Below are experts of layer 4 (counted from 0) of a mixture-of-experts language model. Rows are named router (the router's row for the expert), gate (a neuron's input weights, with its number), up (a neuron's input weights, with its number) and show model dimensions 48-95. Each number is 128 + 32 x the weight over its row's rms, rounded and kept within 0 to 255.
After each expert's rows: "mostly gets" lists some tokens that are sent to it at least half of the time. This comes from a sample of Wikipedia text that the model never trained on.

# expert 36
router [172 144  84 140 151 133 109 108  39 110 102 109 153 148 133 215 143 186 173 126 136 148 116 158 153  85 125 119 164  84 161 146 126 196 105 173  89 132 139  97 138 127 111 137 116 127 111 154]
gate0 [161 122  67 129  99 142 148 182 241 153 130 123 135 124 130  88  92  90  85  92 106  66 121 140 129 145  77 126 135  93 103 172 135 140 131 164 137  81 190  99 134 112  73  79 175 100  77 164]
up0 [187 120 104 157 188 136 117 138 149 137  73 163 119 110 125  90 110 110 134  91 163  90 118 130  91 107 122 168 163 174 121 133  58 160 135 108  76 105 114 111 118 143 124  79 161 128 110 122]
mostly gets: "kg ", "weight ", "Championship", "Cze", "scored ", "match"

# expert 28
router [ 99 113  96 106 119 110 148  77 228 186 208 119 184 113 153  99 130 149 120 148 111 124  82 125 109 190 137  84 111 101  96  96 148  63 127  97 127 152 149 185 121 134 146 202  89 182  74 128]
gate0 [157 119 138 203 123 119  88 115 112 105 119  76 166  42 128 122 153 125 124 108 132 112 143 119  97 143 102 154 121 114  89 132 125  97 130 160 127 172 143 148 162 102 111 115  91 157 145 110]
up0 [115 109 155 186 132 126 170 170  92 134 123 147 170 105 130 155 152 178 104 125 172 132 143 130 121 116 120 151 113 138 105 122  91 103 103 129 180 166 141 174  91  92 141 151  83 125 158 125]
mostly gets: ". ", "). ", "\". ", ".\" ", "Jan", ".) "

# expert 0
router [ 90 150 167 144 136 129  89 152 166 115  92 167 139  86 131 117 126  62 104 101 139 124 175 152 158 105 179 148 124  80 119  18 153 125  60 155 108 169 161 167 103 144 124 120 116 164 155 115]
gate0 [142 108 102 113 157 187 131 120 118 141 132 141 162 130 150 134 107 107 148 141 130 134 132  61 155  87 122 136 107 139 113  82 172 163 161 105 165  91 193 162 175  98 142 160 140 133  66 125]
up0 [127 155 112  92 126 121 152 166 112 186 154 195 169 168 160 127  94 142 109  82 132 120 143  35 130 118 133 123 109 189 142 125  88 174 148 165 110 125 155 109 135 151 161 103 145 139 145 152]
mostly gets: "burg", "emor", "berg", "Riv", "estiv", "axim"

# expert 34
router [158 131 113 112 116 118  98 124 128 142 143 172  91  77 130 122 108 177 188 101 132 147 106 142 156 160 160 125 174  80 128 137  74  80 163 123 121  81 155 140  79 103 143  62 123 164 127 111]
gate0 [ 98 140  94  94 154 120 134 150 192 141 102 111 157 165  56 100 192 109  79 118  97 141 144 170 102  83 156 218 118 145 151 103  63 193 163 115 179 136  63 150 135 101  81 122 125 104 124 144]
up0 [144  87 145 138 158 147 156  53 154 104 130 140 133 134 158 134 135 156 173  96 108 142 116  86 170 139 146 159 109 129 126 139 141 144 133 139 135 143 123 216 168 117  99 117 178 159 115 184]
mostly gets: "public ", "social ", "countri", "public", "political ", "stud"

# expert 29
router [157 110 114 117 123 169  54 140 177 133 156 150 133 152  80 114  48 141  93  86 141  72  92 146 104 104 110  97 130 255 156 136 162 106 105 136 125 127 152 168 132 155  82 113 203 144 128  91]
gate0 [149 126  76 215  79 153 121 142 121 160  48 136 114 143 124 124 103 153 136  89 121 202 146 128 123  75 122 115 145 132 151 182 115  47 126 175 133  95 146 177 126 106 125  96 128  77 130 209]
up0 [144 136 142 137 144 165  51  95 144 147 143  79 122  93 107 187 164 148 160 147 172 114 150 132  96 139 100 145 148 135 116 119 127  74 107 136 101 119 147 141 207 137 142 112 162 153  81 121]
mostly gets: "The ", "the ", "\"", "“", "Cal", "An "

# expert 22
router [148 136  72 122 162 116  55 121 107 161 133 102 153 104 165 132 123 140 137 124 132 121 240 107 198 129 110 169 152  92 168 185 138  57 156 115  95 150 117 165 136  84 151 180 144 103 119 198]
gate0 [174  81 158 158 104 109 137 169  93 136  96  91  72 113 153 107  98 154 100 139 151  89  94 113  94 147 129 147 129 115 112 116  99 135 100  95 200 164 133 135 125 102 156 160 126  73  73 124]
up0 [ 95 184 116 121 153 143 110 121 132 111 146 126 119 111 179 178  97 128 109 141  76 164  27  98 152  96  93 108 158 179 114 156 169 152 145 129  94 124 106 118 144 122 103  57 108 109 139 136]
mostly gets: "Succeeded ", "administr", "ministr", "Parliam", "govern", "government"

# expert 14
router [120  86 106 145 130 102 209 135 103 135 109 108 107 194 190 140 189 186  59 160 157 112 110 118 120 127 132 122 107 109 157 171  81  96 158 125  51 150 136 108  95 104  72 149  87 139 144 159]
gate0 [144 165 132 138 108 139 141 119  49 211 189  94 136 110  44 151 186 120 110 124  99 139 146 115 110 148 109 136 159 117 149 111  62 137  63 155 122  82 128 124 101 161  92 104 119 131 138 113]
up0 [163 118 156 142 117  95  86 129 124 108  53 149 151 121 108 156 163 126  98 155 114 175 151 188 188  73 136  70 105 247 143 194 165 133 105 142 130 142 127 172 130 112 201 160 151 194 152 161]
mostly gets: "USA ", "FW ", "Player ", "· ", "FL ", "ITA "

# expert 24
router [154 157  76 158 119  96 161  85  96 109  67 133 134 129 142 184 157  65 110 168 179 141 140 141 156 122 165 196  98  27 175 189 136 107 146  76  81 149 123 151 101 112 115 151 130 134 111 174]
gate0 [102 172 101 140  71 146 110 125   9 104 143 116 143 100  95 129 107 125 142  80  99 139 151  54 117 102 189 133 110  72  68 115 138  99  88 101 138 116 131 185 180 146 142 110 213 131 159 141]
up0 [ 85 145 113 122 184  81  78 111 124 112 131 160 113 104  84 134 124 116 144 156 105 102 170 129 100 122  91 145 138 156 139 117 144 123  99 181 126 157  45 148 153  93 125 171 123 131  94 143]
mostly gets: "Cup ", "Award ", "Championship ", "club ", "Museum ", "event "

# expert 16
router [ 80 155 117 133 152 147 112 154 108 116 144 169 159 103 105 154 192  59  98 137 135 154 171  45 112 141 147 120 111  99 118 173 119 106  68 149  95 169 127 182 177 106 142 106 211 143  79 133]
gate0 [136 130 112 134 137 104 173  44 135 111 154  74 107 175  99  81 161 115 132 106 196 129 170 122  89  86 146  99 101 183 146 163 150 105 205  90 150 113 141 149  92 141 151 181 127 141 145  77]
up0 [ 98  75 144 175  60 139 139 149  63 118 126 203 221 155 131 136 103 114 124 135 166 145  92 128 101 115 130 110 124 135 125  97 158 144 103 182  96  45 115 180 122  72 155  89 141 174  69 142]
mostly gets: "Clade", "sil", "Bud", "hol", "ys", "toge"

# expert 19
router [ 70 110 135  71  69  81 146 149 142 123 149 115 123 112 112  90 112 181 133 143  58 113  76 190  74 114 162  88 130 178 161 119 181 165 132 129 109 121 153  71 142 116 115 121  87 106 123 122]
gate0 [142 123 156 114  89 137  82 102 114 148 113 128 103 169 198 163 203 150 122  99 134 151 130  92 147 158 146 173 185 124 183 157 116 116 147 111 161  98 110 150 166 162 168  67 187 136 126 132]
up0 [111  72 155 153 124 152 131 142 143 134  74 159 171 136 141 138  43 159 225 116  96  73 135 171 102 163 109 102 134 113 116  47 141 153  61 134 136 137 174 107  57 151  97 202  77 147 147 132]
mostly gets: "pite ", "further ", "death ", "several ", "While ", "without "

# expert 45
router [129  74 123 111 154 113 118 173 146 109 114 185  68 140 169 176  71 192 170 106 106 146 105 115 121 165  35 103 167  99 118 186 113  94  66 115 113 165 110 100 136 161 106  55 142 148 139 158]
gate0 [ 98 141 109 135 145 113 126 148 134 138 103 103 157 132  96 103 135 143 120 133 139 129 141 123 119 108 110 107  84 163 183 153 140 130 116  67 149 167 168 159  68 125 150  78 200 126 142  96]
up0 [ 72 109 135 118  97 167 174 202 136  93 100 104 149 127 118  88 120 132  79 137 120  99  63 134 136 107 123 138 164 152 139 173  80 152 121  89 105 104 152 107  87 167 143 110 150 145  88  93]
mostly gets: "Ash", "Law", "Ros", "Bill", "Rus", "Jud"

# expert 7
router [175  66  94 100 115 140 198 121 137  99 156 108  80 209 109 114 136  52 188 131 156 143  82 154 140 129 122 104  96 115 153 102  85 156 188 146  50 103 147 138 108 124 101 156 127 116 118 147]
gate0 [151 125 151 166 103 126 102 150  74 114  87  95 125 186 109 145 186 104  78 110 175  92 178 104 140 125 164  81 163 156  88 156 113 174 112 130 118 191 155 164 126 147 133 146 128 128 153  67]
up0 [174 132 172 156 108 132 133  74 148 142  91 126 118 152 139 162 157  95  74 101 193 102 149  89 119  75 158 109 103 136 155 117 169 157 101 154 114 197 127 124  30 141 120 165 154 137  71 116]
mostly gets: "George ", "William ", "Street ", "Texas ", "County ", "ittle "

# expert 38
router [135  75 156  95 141 198  89 123 136 132  84 123 138 135 172 102 174 103 141 123 189 136 154 103 136 142 147 187 142  89  99 112 117 122 138  50 208 108 139 169 150 124 142  76 144 128 131  81]
gate0 [189 107  78 138 143 123  93 128  71 132 117 116 190 110 143 150  42 244 149 122  91 118 129 129  62 150 130 118 147 127 183 198 140 110  91  97 126 179 107 116 147 176 117 131 174 102 139 137]
up0 [171 121 158 162 160 104 153 120  93 124 143 111 126  94 139 168 121 149 116 143 146 137 175 136  75 147  80  75 119  97 113 189  75 102 160 110 139 155 139 165  74 131 142 176 174 102 124 141]
mostly gets: "craft ", "Air ", "Army ", "ufac", "Air", "Company "

# expert 26
router [ 99 110 191 118  87 114 165 162 146 140 130  90 110 110 126  89 143 115 110 144  70 106  89 165  66 161 137 109 145 230 116 120 166 148 142 110 126 121 153  99 153 139 135 164  98 139 169  64]
gate0 [102 209  92 210 134 121  76 165  88  79 110 107 161 135 133 164  87  97 172 190 157 131 178 101 131 153 112  79 120 112 120 120 146 127 114  62 153 193 113 107 119 124 189 146  52 117 105 149]
up0 [169 176 145  39 153 153 173 117 151 115 116 102 120  94  57 125 160 166  92 152  85 147  84  77 124 121 157 162 101 131 153 105 142 174 138 139 103 127  79 128 121 128 138 146 171 130 147 137]
mostly gets: "(", "(\"", "[", "years", "album", "University"

# expert 15
router [136 152 112 172  73  54 196 131 138 155 124 130 119 166 125  93 179 106  73 131  53 118 172  99 131 134 128 118 148 148  70 114 144 105 173 161 139 138 139  61 165 171 157 104 165 129 142 149]
gate0 [ 74  81 129 171 143  70 135  81 110  92 106 107 135 186 154 155  96 136 128 123 170 107 169 133 168 140 140  99 160 140 107  60 152 160 144 147 126 117 167 107  96 126 146  95 134 100 255 138]
up0 [105 132 108 158 144 126 119 104 142  69 123 181  77 135 117  97 106 124 107 117 113 122 122 153  83 141  92 151 119 150 141 166 103 101 138  91 138 157 106 116 127 115  91 159 163 198 212 163]
mostly gets: "B", "Philipp", "D", "T", "O", "Rob"

# expert 1
router [120 180 104 122 116 142  85 151  93 172 172 123 130 176 108  97  34 205 142 149  89 122  58 125  86  99 163 143 122 189 158 157 122 175 186 105 157 140 120 129 135 171 122 104 139 108 160 131]
gate0 [140 131 184 122 134  81 148 124 133 144  98 132 138 127 143 140 117  89 107 171 141 150 147 182 122 130 104  96 127 102 135 133 168  84 104  73 141 112 124  71 151 134 136 108  80 130 151 151]
up0 [134 144  73 149 140 137 127 138 161  64 177  87 157 127 152 166 141 165  81 137 167 141 113 106 146 160  94 129 131 133 103 106 130 134 164 101  56 188 138 143 135 131 179 126  99  73  71 115]
mostly gets: "Zh", "Chinese ", "ō", "Chin", "China", "China "

# expert 31
router [162 101 156 129 100  99 140  87 117 151 138 155 109 148 158  58  52 139 160  96 106 182  80 162 138 151  37 146 117  99 138  79 102 168 138 134 141 175 166 105 109 127 148 117 123  86 131 141]
gate0 [ 89 157 156 119 153  81 104 122 186 119 141 155 114 107 132 168 137 106 126 136 144  97 161 131 135 166 109 111  97 136 181 131 124 144 143 137 175 103  92 134 201 121 122 141 171 143 141 111]
up0 [125 158 157 140 114 157 136 144 118 131  84  89 155 159 157 139 108 169 111  81  97 100 132 134  98  79 159 108 156 170 144 121 128 127 135 169  41 122 151  97  58 216 171 117 145 121 115 189]
mostly gets: "such ", "because ", "said ", "there ", "used ", "that "

# expert 20
router [ 62  47 156 180  85 171 100 115  92  94 155  94 135 132 127 160 107 162  92 134 135 147 173 107  88 117 153 104 125 120 105  80 118 155  77 176  71 107 108 102 111 130 105 113 159 124  52 105]
gate0 [137 127 146 122 149  83 197 140 148 130 126 123 111  99 104 166 112 166 141 121 111 124 138 126 133 169 115 105 120 117 147 147 143 142  69 123 109 151 172  73 177  97 135 144 123  94 141  97]
up0 [101 108 143 131 162 129 105 133 141 140 136 106 175 153 179 114 102 117 105  85  63 129 123 135 184  97  55  99  94 136 164 119  80 142 132 160 141  99 136 143 154 105  96 150 144 133  89 112]
mostly gets: "er", "sty", "poin", "ol", "cal", "ar"

# expert 35
router [131 156 129 197  96 155  74 157  96 107  97 146 152 102 138 160 153 171  45 151 120 104 168  91 187 102  82  98 126  84 123 201 103 104  60 101 210 152 130  87 105 141 162 125 105  99 156 160]
gate0 [103 106 166 101 141 130 161 133 174 105 184 135  76 126 120  71 108 148 114  90 141 177  85 155 120 116 134 149 157 126 132  97  83 121 129 138 149 123 133 116  94 171 128  72 166  95 151  96]
up0 [108 153 139 152 105 134 116 107 216 159 160 146  99 150 159 130 172  90  74 100 180 105 117  95  85 170  90 105 124 135 136 146 144  80  71 174 115  61 117  98 110 129 100 104  64  97 121 154]
mostly gets: "Portug", "Argent", "Luc", "Brazil", "ñ", "ú"

# expert 39
router [134 107 114  71 111 109 188 147 195  96 148  79 146 152 130  68 130 126 154  95  97 122  98 129 108 158 114  99 103 150 140 130 180 179 156 142 161 109 128 157 150 143 132 102  93 160 126 151]
gate0 [121 130 167 130 126 132 139  85 138 152 166 118 186 110 148 169 109 144 147 198 175 138  94 133 118 164 176 125 109 136  83 113  90  61 107 112 128 139 186 146 105 157  63 196 125 145 117 136]
up0 [137 133 107  81 161 125 122 145 133 112 148 126 115 119  49 146 155 102 108  94 108 144 109 159 120 155 101 161 105 110 173  59 134 125 106 141 111 131 118 109 221 118 185  90 108 145 126  81]
mostly gets: "How", "Kir", "K", "Kn", "Be", "- "